Weights of a small mixture-of-experts language model, trained from scratch on English Wikipedia.
Training: a variant of Muon for the experts, 8773 steps.
Below are experts of layer 3 (counted from 0) of a mixture-of-experts language model. Rows are named router (the router's row for the expert), gate (a neuron's input weights, with its number), up (a neuron's input weights, with its number) and show model dimensions 0-63. Each number is 128 + 32 x the weight over its row's rms, rounded and kept within 0 to 255.
Before each expert's rows: "gets" lists some tokens that make up at least twice as much of what it gets as of all text. This comes from a sample of Wikipedia text that the model never trained on. Tokens count by the router's weight.

# expert 4
gets: " 1", " 3", " 2", "y", " 19", " 4"
router [158 166 107 160 136 135 155 138 205 141 157 137  85 159 140  96 176 114 128 217 140 156 164 132 105  65 157 137 135 202 166 114 135 161 163 105 144  88 114 126  94 123 125 112 124 141 115 175 109 131 145  84 170 134 152 101 155  96 109 118 153  81 139 166]
gate0 [ 87 158  84 145 112  90 159  71 154  83  98 162 114  98 145 185 117 163 106 177 119 155 137 138 137 129 166 126 138 149 129  77 163 112 158 175 137 124 150 164 151  81 140  91  82 113 118 114  83 123 192  78  83 141 137 110  79 127  68 173 147 109 107 130]
up0 [ 99 183 150 168 132  96  72 146 139 151 153 143 167 109 176 207  92 187 118 115  84 108 152  91 162 141  77 175 107 126 134 141 142 103 138  91 118 145 185 138 155  28 143  88 153 154 132 146 140 101 108 148  79 185 133 161 131 172 152 172 129  95 160 164]
gate1 [133 129 148 120 153 148 140 102 132 171 112 134 106 128 139 147  95  99 177 131 162 105 116 124 130 111 118 153 190 117 160 111 144 154 143 124 177 141 174  87  62  52 147 157 146 124 113 104 108 152 125 157  86 174 168 124 130 181 163 129  91  85  44 152]
up1 [146 156 110 113 113  87 121 173 201  64 161 143 169 153  36 187 147 178 141 150 104 112 107 136 139 127 103 111 166 105 185 122 111 135  90 152 136 131 100  85 109  95 152 156 167 135 203 151 171 131 162 135  91 108 118 144 145 103 135  92 175 162 160 126]
gate2 [ 62 182 192 111 107 164 181 176 177 107 170 157 116 107 163 155  78 134 164 139 125 147 112 108 118 170 131 108  87 109 186 115 145 102 112 126 148 124  55 100 121 193 107 122 132 104  93 150  98 125 159 123 124 148 147  93 113 142 114 116 162 115 145  97]
up2 [157  89 141 108 130 173 119 135 146 149 114 104  97  51 126 148 157 125 147 157 175  83 100  98 140 138  76 166  91 138 146 156 167 164 105 155 100 217 146  94 111  65 123 111 133 125 164 123 150 157 136 143  52 137 120 111 146 159 119 148 145 135  80  85]
gate3 [ 92 120 121 134 130 162 162 156  84 139  66  84 128  71 157 168 152 100 139 149 132 123 157 139  94 126 151 160 101 159 102 122 175 115 119 145 193 133 100 126 109 132  77 153  94 122 118  91 111 165 136 177  87 155  95 106 146 121  75 102 130 119 138 119]
up3 [162 144 137 151 139 133  95  87 124 130 151 158 113 115 164 120  83 122 178 156  53 184 229 108 169 112 121 156 169 106 111 110 108 142 118 150 193 171 124 184 114 119 128 162 148 142 143 130 137 165 144 106 155 152 122  93 184 108 112 109 145 159 125 100]
gate4 [106 148 124 155 172  74 153 164 121 108  72 109 138 169  93 193  91 173 135 184 115  81  92  88 135 105  95 108 121 186 108  53 160 138 136  89 125  97 138 137 137 161 217 140 129 129 111 168  65 141 105 146 148 124 164 163 148 180  83  74 152 168  88 108]
up4 [114 102  86 124 112 168 112 103 140 134 164 106 163 158 106 109 111 115  79 157 118 115 136 158 114 149 151 109 147 171 132 152 113  96 143 185  84 129  69 162 127  89 157 152 119 161 150 183 103 153 124  85 143 118 182  65 107 125 122 105  99 122 145 147]
gate5 [133 166 130 115  63 184 173 117  94 115 125 118  97 111 190 132 156  71 116 186 115 123 114 138 144  98 110 150 178 132 149  92 135 114 141 177 109  97  98 164 130 135  99  94 148 108  65 155  97  85 114 133 186 133 112 156 130 138 100 125 135  76  81 105]
up5 [112  88  71 122 148 120  82 113 194 159 153 132 123 115 108 127 156 152 142  87 161  84 171 121 144 100 159 149  92 120 151 131 129  77 160 158 121 187 144  85 133 133 104 151  65 159 108 165 171 169 132 118  94 127 116 169 111 172 154  89 141 128 190  89]
gate6 [115 129 148 150 194 173 136 161  91 166  96  94 111 110 154 147 135 107 154 172 121  95 133  85 133 146 101  92 201 105 124 151 135 179 106 165 118  55  12  95 103 144 161 138 165 101 138 108  84 151 141 138 140  99 114 115  70 146 132 104 166 128 136 113]
up6 [141 132  83 140 221 136 126 141 115 108 159 160 129 101 146  75 111  94 159 172  95 117 158 123 149 134 141 129 140 132 142 132  84 146  87 139  56 165  12 189 151 132 155 115 136 106 130 110 113 180 139 152  82 139 148 127 162 109 110 131  95  83 143 139]
gate7 [110 127 188 153 118 118 188 160 168 140 144 143 122 147 139 151 156 138 139 180 153 117  93 152 115  76 111 168 121 169 106 148 153 169 117 127 200 136 109 103 154  64  58 123 111 136 100 152 132 141 129 149 116  75 159  74 160 183  94 124 161 136  61 154]
up7 [136 149  94 141 104 165 167 115 119 101 151 145 132  90 128 102  88  93 133  90  45 176 141 179 120  69 209  81 142  74 162  90 123 152 160  90 120  93  89 139 106 122 180  79 139 166 130 134 128  82 119 100 128 115 103  92 169 166 126 136 123  62 137  92]
gate8 [ 91 139  93 133 155 113 178 149 171 161  99 121 157 146 125 161 121 105 154 125 144  98 138 115  87  76 173 122 156 202 141  95 156  84 106 168 160 188 132  33 151  79 134  94  86 104 137 166 141 132 128  81 113 133  60 181 127 115 136 151 158  67 120 120]
up8 [153 150 170 114 137 126 137 104 123 123  95 150  87 182 110 160 111 108 108  82 172  74 117 162 128 139 113 100  64 211 109 135 127  96  84 157 137 162 128  87  96  86 118 147 166 136 130 103 113 164 179  60 111 154  92 115 122 138 136  62 168  91 141 179]
gate9 [145 173 155  87 162 121 144  94 100 166  97 124 172 102 149 185 120 148 168 118 140 145 194 160 148 110  98 112 100 112 173 110 157 126 140 142 147  94 131 120 111 114  94 137 137  83  80 104 130  86  94 137 109 134 102 120 105 105 179 108 130  83  82 130]
up9 [105 129  81  69 120 135 147 118 125 136 124  98 162 128  99 151  70 116  27  82 137  50 153 164 138 127 158 150 149 170  92  85 164  69 125 109  84  68 120 118 102 119 152 101 151  87 120 145 151 124 128 129  92 106 123 160 106 138 168 112 125 104 180 123]
gate10 [105 144  72  95 124 122 161 134 196  84 136 140 127 111 139 116 152 174 150 146 124 121 104 168 122 178 146 146 112 126 120 159 172 122 153 142 117  93 137  89 106 173 122 107 151 116 121 100 109 135 170  91  74  70 132  96 100 132 162  59 136  54 141  91]
up10 [108 200  82  68 126 138 168 137 155 130  93 132 191  57 143 116 136 163 129 135 149 110 125 123 116 134 191  93  80 109 164 124 138 115 158 125  87 147 139 134  87 169 154 133  94 128 119  75 116 159 134 106 147 163  86 155 118  97 170  88 182 117 129 113]
gate11 [115 107  95 109 124 128 118 185 114 122  97 135 149 126 125 178 130 117 136  96 149  78 168 139 134 163 143 115 123 119 157 163 166 146  96 217 208 120 127 141  88 126 130 157 133  91 188 168  97 141 141 124 149  80 133  96 103 127  72 129 166 122 154 173]
up11 [ 79 143 143  81 165 142 135 120 102 130  91 161 145 102 143 111 126 148 114  78 167  88 165 145 136 171  26 127  74 126 169 185 147 168 119 120 170  95  68 174  99 172 148 121 137 113 146 132 117 127 150 133 128 118 129 114 138 140 126 138 110  79  96 181]
gate12 [155 189 147  69  63 123 153 184  50 140  89 151 138 138 109 186 160 135 122 146 184 169 107  95 147 153 107 151  89 126 122 153 103 161  84 164  92 115 142 105  92 109 129 157 173 112 156  87 157  98 124 127 117 104  86 119  50 148 113 163 155  91  56 115]
up12 [156 158  79 134  99 119 124 114 120 177  72 150 181 140  61  58 128 102 153 156 122 143 143 144 110 155  59 141 169 124 149 109 190 101 189 110 156 101 127 110 114  85 142 124 113 124  84 118 141 117  85 172 166 160 117 143 100 137 116 116 166 110 173 151]
gate13 [143 112 165 117 130 152 135 153 134  80 104 161 126 165 105 139 125  93 152 173  76 153 167 100 170 123 116  99 164 189 165 113 146 122  91 110 157 125 104 190 120 114 113 182 128 118 137 150  84  78 140 122 160 164  54 125 174 114  97  82 116  76 114 168]
up13 [ 97  66 149 157 137 164 110 124  74 161 146 148  74 115 144 161 121 102 193  96 108 163 173  47 143 141 122 144 115 103 127 122 160 170 102 159 135 150 144 199 191 129  83 120 138 146 157 155 129  49 159 191 139 151 134 152 154 129 155 134 126 109  95 144]
gate14 [174 125  85 110 147 126 178 125 155 115 174  76 183 129 137 145 121 124 136 159 175 152 175  93 100 138 138 193 121 167 150 154 136  86 124 127  73 173 193 145 116 143 126 133 135 143 168 199  91  87 115  94 166 128 119 118 155 169 122  72  72 111  96 112]
up14 [146 120 108 185 128 106 135 131  94 147 149 124 164 124 153 184 116 140  42 160 135 107 110 173 110  87 134  93 153 183 167 150 134  96 118  66 107 131 131 144 205 131 133 105 155 146 157 219 147 111  78 160 159 115 125  68  94 113 170 124  58 145  67 130]
gate15 [127 164 169 215 140  83 145 153 153 131 174 122 113  90 148 140 123 167 129  93 115 124 114 156 174 107 151 105 213 163 157 130 112 125 146 134 152 104 213 117 119 129 139 148  83 149 110 124 115 164 120  92 139 102 116  67 103 146 125 101 146 132 118 133]
up15 [111 102 133 107 130  78 116  91 116 110  48 171  81  44 122 132 100 158 132 188 111 134 126 126  36 108 129 174  94 134 113 169 120 139 131  76 118 141 154 102 109 137 140 127 118 173 141 145 129 111 103 134 103 205  87 167 143  95  77  73  99  83  97  99]
gate16 [109 120 155  93  64 155 127 127 166 176 122 109  99 109 135 145 160 113 165 166 140 155 132 130  99 105  61 157 162 152 124 157 107 132 189 172 166 149 150 147 108  95 177 134 170 180  85  62  94 137 112 133 121  85 115 135 149 188 141  85 128 143 134 129]
up16 [118  86 102 177 124  70 116  79  65 132 170 126 166 103 113  98 132 150 136 119 100 163 127 106 167 114  75 131 165 113 138 132  91 122 146  82 161 128  99 175 119  98 179 105 145 158 174 108 119 152 131 108 111 137 117  86  77 164 142  61 147 162 160 141]

# expert 2
gets: "\n", " re", " In", " con", " Re", " in"
router [216  94  88 182 132 156  92 129 183 121 145  93 126 153 175  39 178 106 142 163 115 118 170 120 106  97 204 168  78 189 201  85 145 166 117 122  87 141  88 133 124 132  64 107 132 139 147 103 107  81 122  67 161 147 124  80  66  79  97 107 142 137 118 128]
gate0 [ 74 146 152 167 153  37 105 125 166  76  88 125  69 147 118  66 134 147  61 135 106  68 127 159 157 138 111 108 111 157 211 153  93 120 133 128 162  90 126  99 176 115 146 156 150 173 134 126 110 164 134 133 124 108 121 113 129 152  80 161 150 186  97 145]
up0 [ 34 115  94 128 139  94 128 193 137 108 151  81  94 100 135 170  87 153 213 118  91 113 116  74 159 166 106 127  92 138 132 124 107 150 118 130 131 150 120 143 132 104  64 152 158 153 172 161 100  97  88  97 174 136 154 145 169  61 125 120 145 157 156 129]
gate1 [120 117 125 160 131 128 143 139 123 144 108 102 151 150 126 156 174 170 214 119 135 135 155 181 104 176 128 101  99 174 181 161 173 145 168  88 123  82 166 189 115  99 153 172 134 125  99 169  64 180  55  96 107 117 147 101 141 120  98 153 123  95 108 160]
up1 [192 115 141 144 184  78 117 156  80 190  67 166 139 147 148  99 126 134 148 163 174 126 138 160 150  68  82 145  58 169 142 138 107 100 166 157 121 119 174 138 124  70  96 177 134 157 172 159 149 172 156 156  72  98  87  91 170 150 131 153 182 130 122 121]
gate2 [106 176 117  93 128 132 212 199 110 140  81 135 143 121 175 102 136 142 155 156  98 152 140 140  90 179 183 170 161 153 157  91 127 144 113 202 142  71  84 193 142 184 104 166 156 142 134 142 153 122 142 131  85 134 107 148 121 136 129 141 188 121 160  94]
up2 [186 106 137  94 180 197  64 136 113 143 155  76 152  83 155 117 139  69  82 155 148 197 145 157  93 139 117 110 154 151 121 100  88 124  97 161 145  87 127 126 158 113  95 115 144 123 162 115 134 116 197 156 183  96 124 178 127 102  92  95 179 194 142 167]
gate3 [135  93  78 170 154 137 202 183 111 129 137 105 148 110 123 140 122 112 171 154  93  95 153 126  53 144 121 232 112  89 139 106 127 119 160 167  93 143 164 162 159  98 129 136 175 139 141 106 171 149 211 111 155 124  75 107  49 157 111 145 142 147 140  76]
up3 [144 137 110 251 123 160 168 103  98 102 110 141  75  92 175 197 125 107 101 126 120 101 112 119 114 154 163 157 139 127 159 172 110 108 188 129 165  85 150 187 166 113 144 136 104 150 149  97 175  99 172 114 162 121 111  36 150 108 113 101 127 105 141 158]
gate4 [194  90 172 105 113  87 156 141 169 134  98  73 125  78 105  73 162 193 105 107 167 109 110  54 101 134 138 131  92  98 164 109 118 143 148 202 140 131  71 186  85 133 101 154 147  90 122 164 124 105 139 154  99  83 124 177  90  96 115 134 106 131  74  68]
up4 [133 107 155 157 107 120 139 105  99 121 128 101  83 123  86 133 130 132 121 135 101 160 102  50 148 173 133  67  99 174 133 137 119 134 107  64 158 145 167 116  56  76 151 177 142  67  96 128 148 161 140  40 108 134 128 173 143 201  91 120  83 133 152 128]
gate5 [173 147 133 165  80  79 111 167  87 161 105 119 105 131 126 102 158  96  73 152 137 173 100 148 129 135 151 118 148 139 182 116 164 161 105  97 109 137 103 170 113 146  41 196 120  85 146 139 112 107 125 132 146 177 100 102  64 132  57 102 136 145  82 141]
up5 [121 129 128 172 125 152 133 112  83 116 117 153 122 122  81 102 146  83  73 114 136 161 150 126 176  87 109 124 133  82 142 158 158 158 137 156 122 165  92 105 132 163  67 176 142 100 151 156 168 117  58 115 204 205 123  71 109 181 128  88 163 126 173  95]
gate6 [184 135 135 131 167 117 143 151  34 133 115 110 139  98 144 156 111 104 109 125  98 116 189  97 114 101 205 178 172 116 151  89 147 148 158 101 112 100  73 129  79 127 115 121 109 118  26 120 122 161 102 128  69 152 119 140 147 164  69  83 109  82  81 168]
up6 [114 127 109 115 129 136 153  78  91 121 126 153 140  72 104 177 117 177 191 102 133 154 103 165 142 129 157 117  86 152 120 114 135 122 135  51  81 195 115  81  69 107 123 159 147 135 125  79  83 149 163 153 105 154 172 157 109  88 118 177 127 184 140  97]
gate7 [171 114 135 102 144 162 159 132 102 178  97 154 131 152 118  94 151 108 117 130  69 167 178 164 169 142 121 179 133 168 158 144 146 148 149 155 151 140 163 130  88 101 123 113 171 138 120  56 110  79 154 137 145  64  64 102  68 169  91 111 151 145 137 177]
up7 [133 131 152 131 145 150  93 113 141  79 120 168 148 173 211 162 139 136 104 155  93 191 146 138 123 143  94 165 202  68  90  81  88 186  92  96 133 128 127  89 124 108 192 101 123 148  93 138 155 137 176 119 140 154 189 112 103 104 141  72  79 170 127 108]
gate8 [134 180 115 107  72 175  81 125  76 166  79 118 111  87 133 130  82  78  75 138 134 163  90 155 121 114 149 106 157 130 113  46 135  96 103 168 171  94 121 128 142 146 107 127 148 102 128  85 150 121 149 113 137 140 134 138 134 160 187 128  84  72 100 129]
up8 [141 116 148  78 100  83 187 105  74 119 153  63 135 133 136  80 128 101 141 112 161 161  95 143  42  90 144  58 117 109 157 114 100 122 159  99 188 110 114 135 123 161 140 125 108 165  90 111 136 145 139 144 111 174 124  74 152  99 118  90 158 147 117 159]
gate9 [131  88 175 111 140 114 116 106  97 210 113 195 163 120 123 172 131 162 142 122 119  95 174 144  91 131 183 136  83 144 130 133 148  95 139 228  99  93 129 178 198 147 173 158 113  89 171 158 110 141 160 128  72 103 132  45 140 194 108 155 166 100 122 149]
up9 [129  95 170 154 224 122  67 165 155 142 147 102 147 129 124 141 181  97 135 136 178 181 107 120 107 191 139 117 154 140 110 153 134 112 137 126 123 109 137 123  70  71 100 167  65 128 105 101 154 167 157 110 118 126  82 124 165 142 139 144 119 143 100 128]
gate10 [ 95 166 124 121 145 136 178 129 134 123 103 105 170 100 123 120 163 165 156 144 169  91 121  92 149 107 128 167 117 165 178  69  91 159  88 173 140 147 125 117  78 156  73 163 169 136  96 112  86 155 159 140 146 146  94 106  89 104  96 151 106  97  72 126]
up10 [139  73 101  82 175  97 152 155  31 131  70 161 174 145 153  99 145 117  84 138 129 117 151 100 140 126  92  67  91  76 143  77 143 155  85 120 158 112 121 134  93 102 141 139 148 128  82 129 109 176 102 129 127 129 152 169 146 102 114 177 122 191  68 139]
gate11 [116 160  88 149 144 119 178 170 193 138 127 180 146 131 143 121 201 125  81 123 125 127 157  84 113 148 138 124 132 129  92 117 137 102 101 165 141 175 113 165 135  46 208 166 162 112 108 132 141 122 162 169 137 129 130 143  76 120 119 100 113 167  85 153]
up11 [129  85 113  69 152 117 168 144 133 125 136 140 155 133 125 152 128  82 147 110 158 124 143 180 138 125 161 119 111 131  71 173 156 108 218 168 127  81 173  81 165 145 152 110 150 119 155 140 183 152 107 177 152 155 133 110 155 111 130 123 130 112 134 105]
gate12 [ 88 211 103  76 157 138 148 126 141 142 101 113  74 149 156 140 122 134 127 134  99 114 160 174 133  93 111 184 155  98 125 102 160 166  16 159 106 116 149 116 114 176 143 119 157  87 119 110 114 137  88 195 123 171 168 139  89 107 172  89 154 138 136 161]
up12 [ 74 101 122 120 106 159 149 167 179 132 135  92 154 146  83 136 107 132 104 153  82  81 125 134 132 171  96 137 129 166 163 127 163  91 124  99  54 168  87 148 175 151 151 177 196  91  88 131  87  80  57 188 149 186  91 138  79  81  73  90 120 107 165 167]
gate13 [143 109 105 161 138 104 100 140 146 161 125 107 106 154 150 124  84 125 194 103 110  50 168 141 124 168 157 147  89  95 118 102  99 122 125 141 131 112  66 125 146 136 146 146  88  66 133 196 143 115 173  83 147 117 114  70 129 124 104 140 136 127 136 140]
up13 [115 153 118 151  96  91 141  56 143 123 152 187 165  99 119 118 139 138 109 146 140 153  98 179 122 125 205 127 144 112 149 126 186 176 129 196 180 186 160  70 104 160 123 146 150 189  76  81 125 174 169 118 139  73 123 127 173 134 165  78 126 113 147  94]
gate14 [180 160 149  83 125 135 130 193  94 167  73 153 132 157 151  96 125 149  81 150 100 168  82 115 158 100 108 153 133 160 142 177 139 153  85 103 112 128 113 150 108 135 145 177  96  46 132  95 174 187 204  66 173 133 104 169 121 109  97 116  91 130 142 153]
up14 [153 129 168  99 154 103 152 128 102 136 120 152 115  83 129 124  70  77 127 129 134 198  84 142 101 133 147 127 149 126 146 107  96  87 190 162 121 110 195  93 138 187 171 151  87  92 179 124 152 116 137  79 124 127 127 115 151 143  96 124  92 107 130 164]
gate15 [133 152 158 112 139 143 125 133 121 193 184 151 111 109  96 117 119 197 179 143 122 121 126 160 150 124 110 147 171  94 132  96 134 135 128 205 155 130  45 149  93  95 105 103 148 120 133 131 108 122 130 131 101 181 154 125 109 143 182  67 145 138  84 156]
up15 [130 110 164  77 190  70 115  65 116 131  14 128  97 135 183 181 129 102  96 111 139 148  72 109 183 116 150 124 130 151 118 174  94 136 165  69  95 142 148 149 168 102 123 112 153 182  98 143 127  96 141 157 109 139 127 125 128 170  95 133 106 159 103 118]
gate16 [159 101 118 180 145 107 102 114 168 184 111 117 133 102 162 124 166 149 162  96 151 122 141 162 116 126 152 167 160 136 140 118 102 133 133 245  87 170 101 136  99 131 114  53  95 190 126 182  56 150 132  64 123 142 125 112 152 126 109 152  89 125 107 151]
up16 [104 145 120 168 115 105 102 160  60 128 143 139 162 122  54  59 127  91 103  68 126  62 107 123 127 154 129 208 131 110 130 185 170  90 186 132  89 112 103 124 135  98 119 122 149  95 123  69 103 131 177 167  63 159 168 144 127 147  75 154  88 127 176 163]

# expert 9
gets: " ", " S", " C", " T", " A", " B"
router [198 127  85 171 123  97 116 165 191 156 135 112 104 170 131  57 144 117 115 154 120  81 153 111 101  76 150  98  92 180 148  62 101 121 118 110 148 155 119  80 126 120 106  94 170 171 131  98  86 157  74  37 164  83 131  97  82 134 159 122 159 162 149  95]
gate0 [127 146  99 171 118 132 111 178 110 151  98 155 118  93 176 179 164  77 163 165 190  72  78 108 112 198 113  89 124 153 114  62  79 114 140 125 161 171  68 145 120 104 194 112  79 100 117  67  84 148  84  93 136 129  83 164 104 167 111  42 165  94 115 115]
up0 [158 102 208  82  99 133 104 113 142 151 160 124 182 121 162 141  84  83 166 148 171  79 113 129 164 156  90  93 186 144 141 106 175 162 137 159 110 134  94 135 147 156 164 112 145 180 149 116  56 168 161 133 160 119 115  54 157  99 102 131 137 134 147  96]
gate1 [ 97 212 138 106 179 103 152 177  94 114  92  60 149 115 151 108  90 122 133  76 144 162 147  95 139 123 139 114 169 156 125 141  80 121 121 137  94 208 159  94 140 124 147 176 151  91 111 156  97 115 157  97 186  98  97  94  84 145 157 107 145 155 151 102]
up1 [142  71 119 167 110 103 133 138 193 173  98 199 130 113  38 151 196  98 104 184 120 103 119 146 166 159 108 108  97 178 153 141 131 117 106  90  98  96  99 138 159 141  82 155 161 134 171 115 141 183 103 144  80 113 123  97 151 140  89 128 113 106 120  82]
gate2 [140  90  93 151 167 125 151 228 149  99 101  94 115 121 146 177 126 130 187 125 102  76  96 109 129 120 106 123 144 180 173 112  69 107  98 157 102 117 125  87 114 149 152 214 112  92 126 117 127 136 118 154 139  89 165 103 112 178 158 108 158  90 104  85]
up2 [118 152  96 146 148 144 140 148 172 166 131  96 119 150 124  92  89 114 137 115 124 109 124 102  78  44  85  98 141 147 113 153 126 154  68 146 125 162  59 140 140 109  84 148 128 114  97 118 114 117 126 106  93 180 196 121 139 123 112 124 155 105 130 112]
gate3 [ 74 168 175 134 166 141 102 123  97  95 143  91 119 112 145 204 108 128  97 145 162  91 154 134  63 154 112 139 147 116 112 117 167 114 105 163 132 136 159  83  50 132  65 144 177 163 106 163  92 130 118 138 116 139  95  24 108 110 152 115 138 150 135 119]
up3 [187  84 151  51 170 125 141 105 135 135  67  55 144 185 185 133  88  97 142 187 142 167 150  91 128  89 133 135 191 145 159  87 164 106 140 170 141 162  92 158 165  99 159  74 134 174 146 114 136 125 192 122 135 141 107  97 137  96 106 153  93 133 122 129]
gate4 [156 127 173  95 170  90 141 162 161 176 115 129 143 117  95 128 174 108  94  93 131  89 155  86 151 129 105 157 129 190 175 168 174 182 148 137 139 124 109 112 121  99  87 180 157 118  95 106  81  91 171 121 168 131  84 145 102 155 132  73  77 118  90 192]
up4 [ 97 157  91 146 145 132 158  91  88  92 180 152 132 171 148 117 104  19  71  77  82 120 173 146 108 116 112 110 146 127 133  88 130 126  81 170 113 125 120 131 130 107 146 154 166 143 123  79 147  89 200 160 107 135  98 103  89  54 137 122 172 105 122 136]
gate5 [116 136  53 151 156 164 113 115  97 129 114 111 128 160 110 138 138  98 230  86 102  78 147 144 113 146 125  81 145 148 113 113 152 143  81 164 123  83 108 122 116 131 132  94 183 142 128 100 118 178 192 114 145 161  95 118 147 134 145 117  84 126 164 141]
up5 [ 95 125 115 204 145 130 105 149 145 140  83 142 129 167 142  92 198 138 185 141 118 106 104  72 111 148 143 116 105 137 120 171 127 109 102 148 107  94 125  61 178 100 108 161 121 152 142 119 162 159 210 117 127 146 162  98 159  76 163  89 132 170 119 130]
gate6 [191 143  61 130 112 171 174 171 175  63 101  66 117 110 157 158 111 180  90  98  79  85 114 125 158 105 159 154 180 107  42  96  95 138 129 134 107 166 121 130 120  77 134 134 143 108  74 105 200 147  71 167 154 102 151 123  89 136  94 147 122  84 131 108]
up6 [120 110  75 155 155 139 156 147 126 147 124 126  88 155 172 160  38 138 122 170  93 160 170 129  76 179  61 137 121 171 113 134  87 112 148  98 116  99 101 180 112  84 116 109 138 146  54 111 193 120 125  75  94  95 143  78 117 150 131 207 180 105 173 116]
gate7 [131 185 107 172  89 143  80 171 112  83 105 169 108 150 110 136 104 149 154 110  91  94 140 110 150 139 107 163 138 114 149  81 135 117  88 188 119 192 134 121 122 143 128 162  82  70 105 143 141 169 111  79 163 126 102 126 149  40 121 112  66  78 112 119]
up7 [163 101 144  38 160 122  82 132  91 175 128 138 120 116 122 116  78  47 116  58 178 144 126 171 138  89 125 165 108 115 147 125  95 108 114 143 125 106 116 126  83 107 166 114  91 151 105 129  90 123 128 161  86 166 184 128 123 134 163 106 141 125  94 119]
gate8 [128 110  98  51 114 111 147 146  79 168 114  82 137 121 133 152 106  80 150 156 148 117 104  62 134  92 159 106 141  82 136 127 124 120 175 146 115 133 120  94 108 142 108 130  67  74 118 122  91 108 102 160 162  66 128 183  86 161 163  89 149  58 124  98]
up8 [104 154 111  52 168  60 134  92  88 138 122 101  88 168  80 125 130  77 121 129  94 118 103 103 127 114 142 158  94 123 117 128  76  66 103  94 133 108 136 143 120 101 143 121 125 126  75 102 180 148 116 142 127  76 181 139 105 134  87 115 168  89 135 129]
gate9 [148 155  89 122 163 170 122 134 125 142  85 146  82 124 115 141 121  93 161 121 127 110 171 134  91 186 132 109 143 142 151  95 155  70 159 149 128  78 158 180 137 134 126 124 115  82  73 125 113  93 150 183  71  96 140  13  97 128 106 107  75 185  88 122]
up9 [126 127 137 175 178 162 149 122 128  91  98  95 121 100 124 153 127 101 168 121 180 123 177 174 144 150  83 187 161 143 143 158 153 113 179 134 130 133 119 158 117 111  83 222 167  90 181  93 107  93 126 141  87 164 119 134 137 193 105 183 146 122 113 120]
gate10 [142 120 162 109 158 133 193 132 187 117 109 119 103 153 128 132 101 126 132 139 182 110 133 151 151 184 144 101 167 155  93 142 121 110 113 160 222 157 117 204 114 180 124 136 106  88 142 168  69 154 109 110 193  81 164 104  78 117 165 117 141 148 123 106]
up10 [ 75 100  69 110 118 101 118 170 184 134  89 118 158 142  83 108 116  99  99 147 140 140 139 146  53 204 132  79 132 136 141 103 133 127 105 129 147 106  70 151 128 187 122 121 115 155 124 104  97 142  74  96 150 157 108 128 118 144 140 129 144 122 106 101]
gate11 [126 123 148 137  44 132 168 125 146 128 205 144 152 145 121  74 133 160 132 158 162  88 163 138 147  86 135  97 123 172 181 169  99 107 143 118 156 142  97 216 147 175 190 150 143 103 172 104 131 177 142 138 147 128 115 113 112 206  60 147 104 104 164 178]
up11 [139 150 167 135 135  52 121 137  87 172  49 173  93 125 165  94 164 111 172 143 126 145 127 129  82 190 101 180 185 146 102 117  51 128 105 147 112  88 148 134 160 120 137 168 110 152  92 113 136  83 137 108 135 125 131 140 180 149 106  85 132 124 121 156]
gate12 [107  86 152 126 137 139 116 156 121 133 100 144 166 164 163 212 106 141 119 178  59  67 137 159 146 128 146 204 166 188 100  90 120 117 118 188 110 139 140 124 132 161 147  95 149 179 138 107  59 195 126 165 112 132 130 114  96 110 123 167 132 144  49 147]
up12 [ 60 102 111  73 123 168  99 102 104 124 137 185 154 136 119 182  81  73  98 174 102  93 145 112 132 129 137 151 138 109 149 153  99 182  67 153  79 106  92 158 120  73  65 124 158 151 123 112  88 142 190  99 108 153 141 135 112 155 124  69 128 107 119 131]
gate13 [180 190 110 120 129 150 148 207 195  69 126 101 122 144 137 148 105 223  95 154 138 109 170 124 152 145  83 122 149 160 114  87 139 132  88 187 150 161 104  82 182 113 167 107  90  92 131 142 144 143 102 138 126  75  61 113 101 162 102 125 127  77 114 167]
up13 [149 168 143  80 104 151 149 110 123 159 112 131 131 140 153 122 194  88 149 105 178 100 191 160 133  82 218  75 113 113 115 109 139 154 105  92 114 103 147 119 116 127 125  97 129  79  86 109 129 119 102 142  78 116 162 115 195 122 110 147 149 157 185 138]
gate14 [112 109  99  77 119 122 137 111 115 197 147 134  51  46  77  68  85 111 122  91 128 100 127  75 110  65 130 165 181 149 126 105  97 114 139 177  92 139  78 124  92 133 116 156 157 103 196  91 115 151 195  78 179 157 155 108  86 137 173  77 156  78 122 103]
up14 [176  95 133 175  96 184 114  53  82 181 130 134 151 159 133  90 123 149 172 125 107 152 134 140 198 170 127 124 172 131 156 138 118 136 200 150 120 147 121 123 141 146 151 183 103 158 143 123 179 145 127 163 144 170 176 107 112 107 144 114 132 111 110  98]
gate15 [131 154 122 195  76 129 235 220 139 175 142  90  62 153 188 184 148 108 120 146 113  86 126 153 163 116 120  85 122 156 166 142 150 149 120 146 106 122 126 122 118 154 168 176 111 122  70 139 141 113 124 118 160 130 154 162 142 146 123 108 166 138  54 167]
up15 [129 128 139 187 144 107  46  99 125  58 147 149 120  44  63  79 109  88 124  93 174 146  94 118  97  95  91 124 118 106 112 113 127 103 139 129 117  84 140 145 174 100 122 153 150 134 164 104 131 118 137 135 142  66  36  95 116  85 154 168 124  81 112  78]
gate16 [142 153 146  79 166 149  69 164 115 119  78 122 168 128  82 146 121 114 126 111 102 144  88 119  98 110 128 105 143 133 108 146 116 141  95 103 144  80 122  95  95 142 142  85 188  79 143 168 137 149 127 102 109  97  94 120 105 141 188 178 136 157 111 189]
up16 [ 66 129 113 135  97 120 129 136 133 133 163 156 116 148 160  65 121 153 160  78 156 141 116 154 107 176 154 162 112 153 132 175 129 124  69 131 168 106 125 151 121 102 160 185  40 138 152 122 117 146 161 102 169 136 110  62 171 143 129 130 115 119 130  98]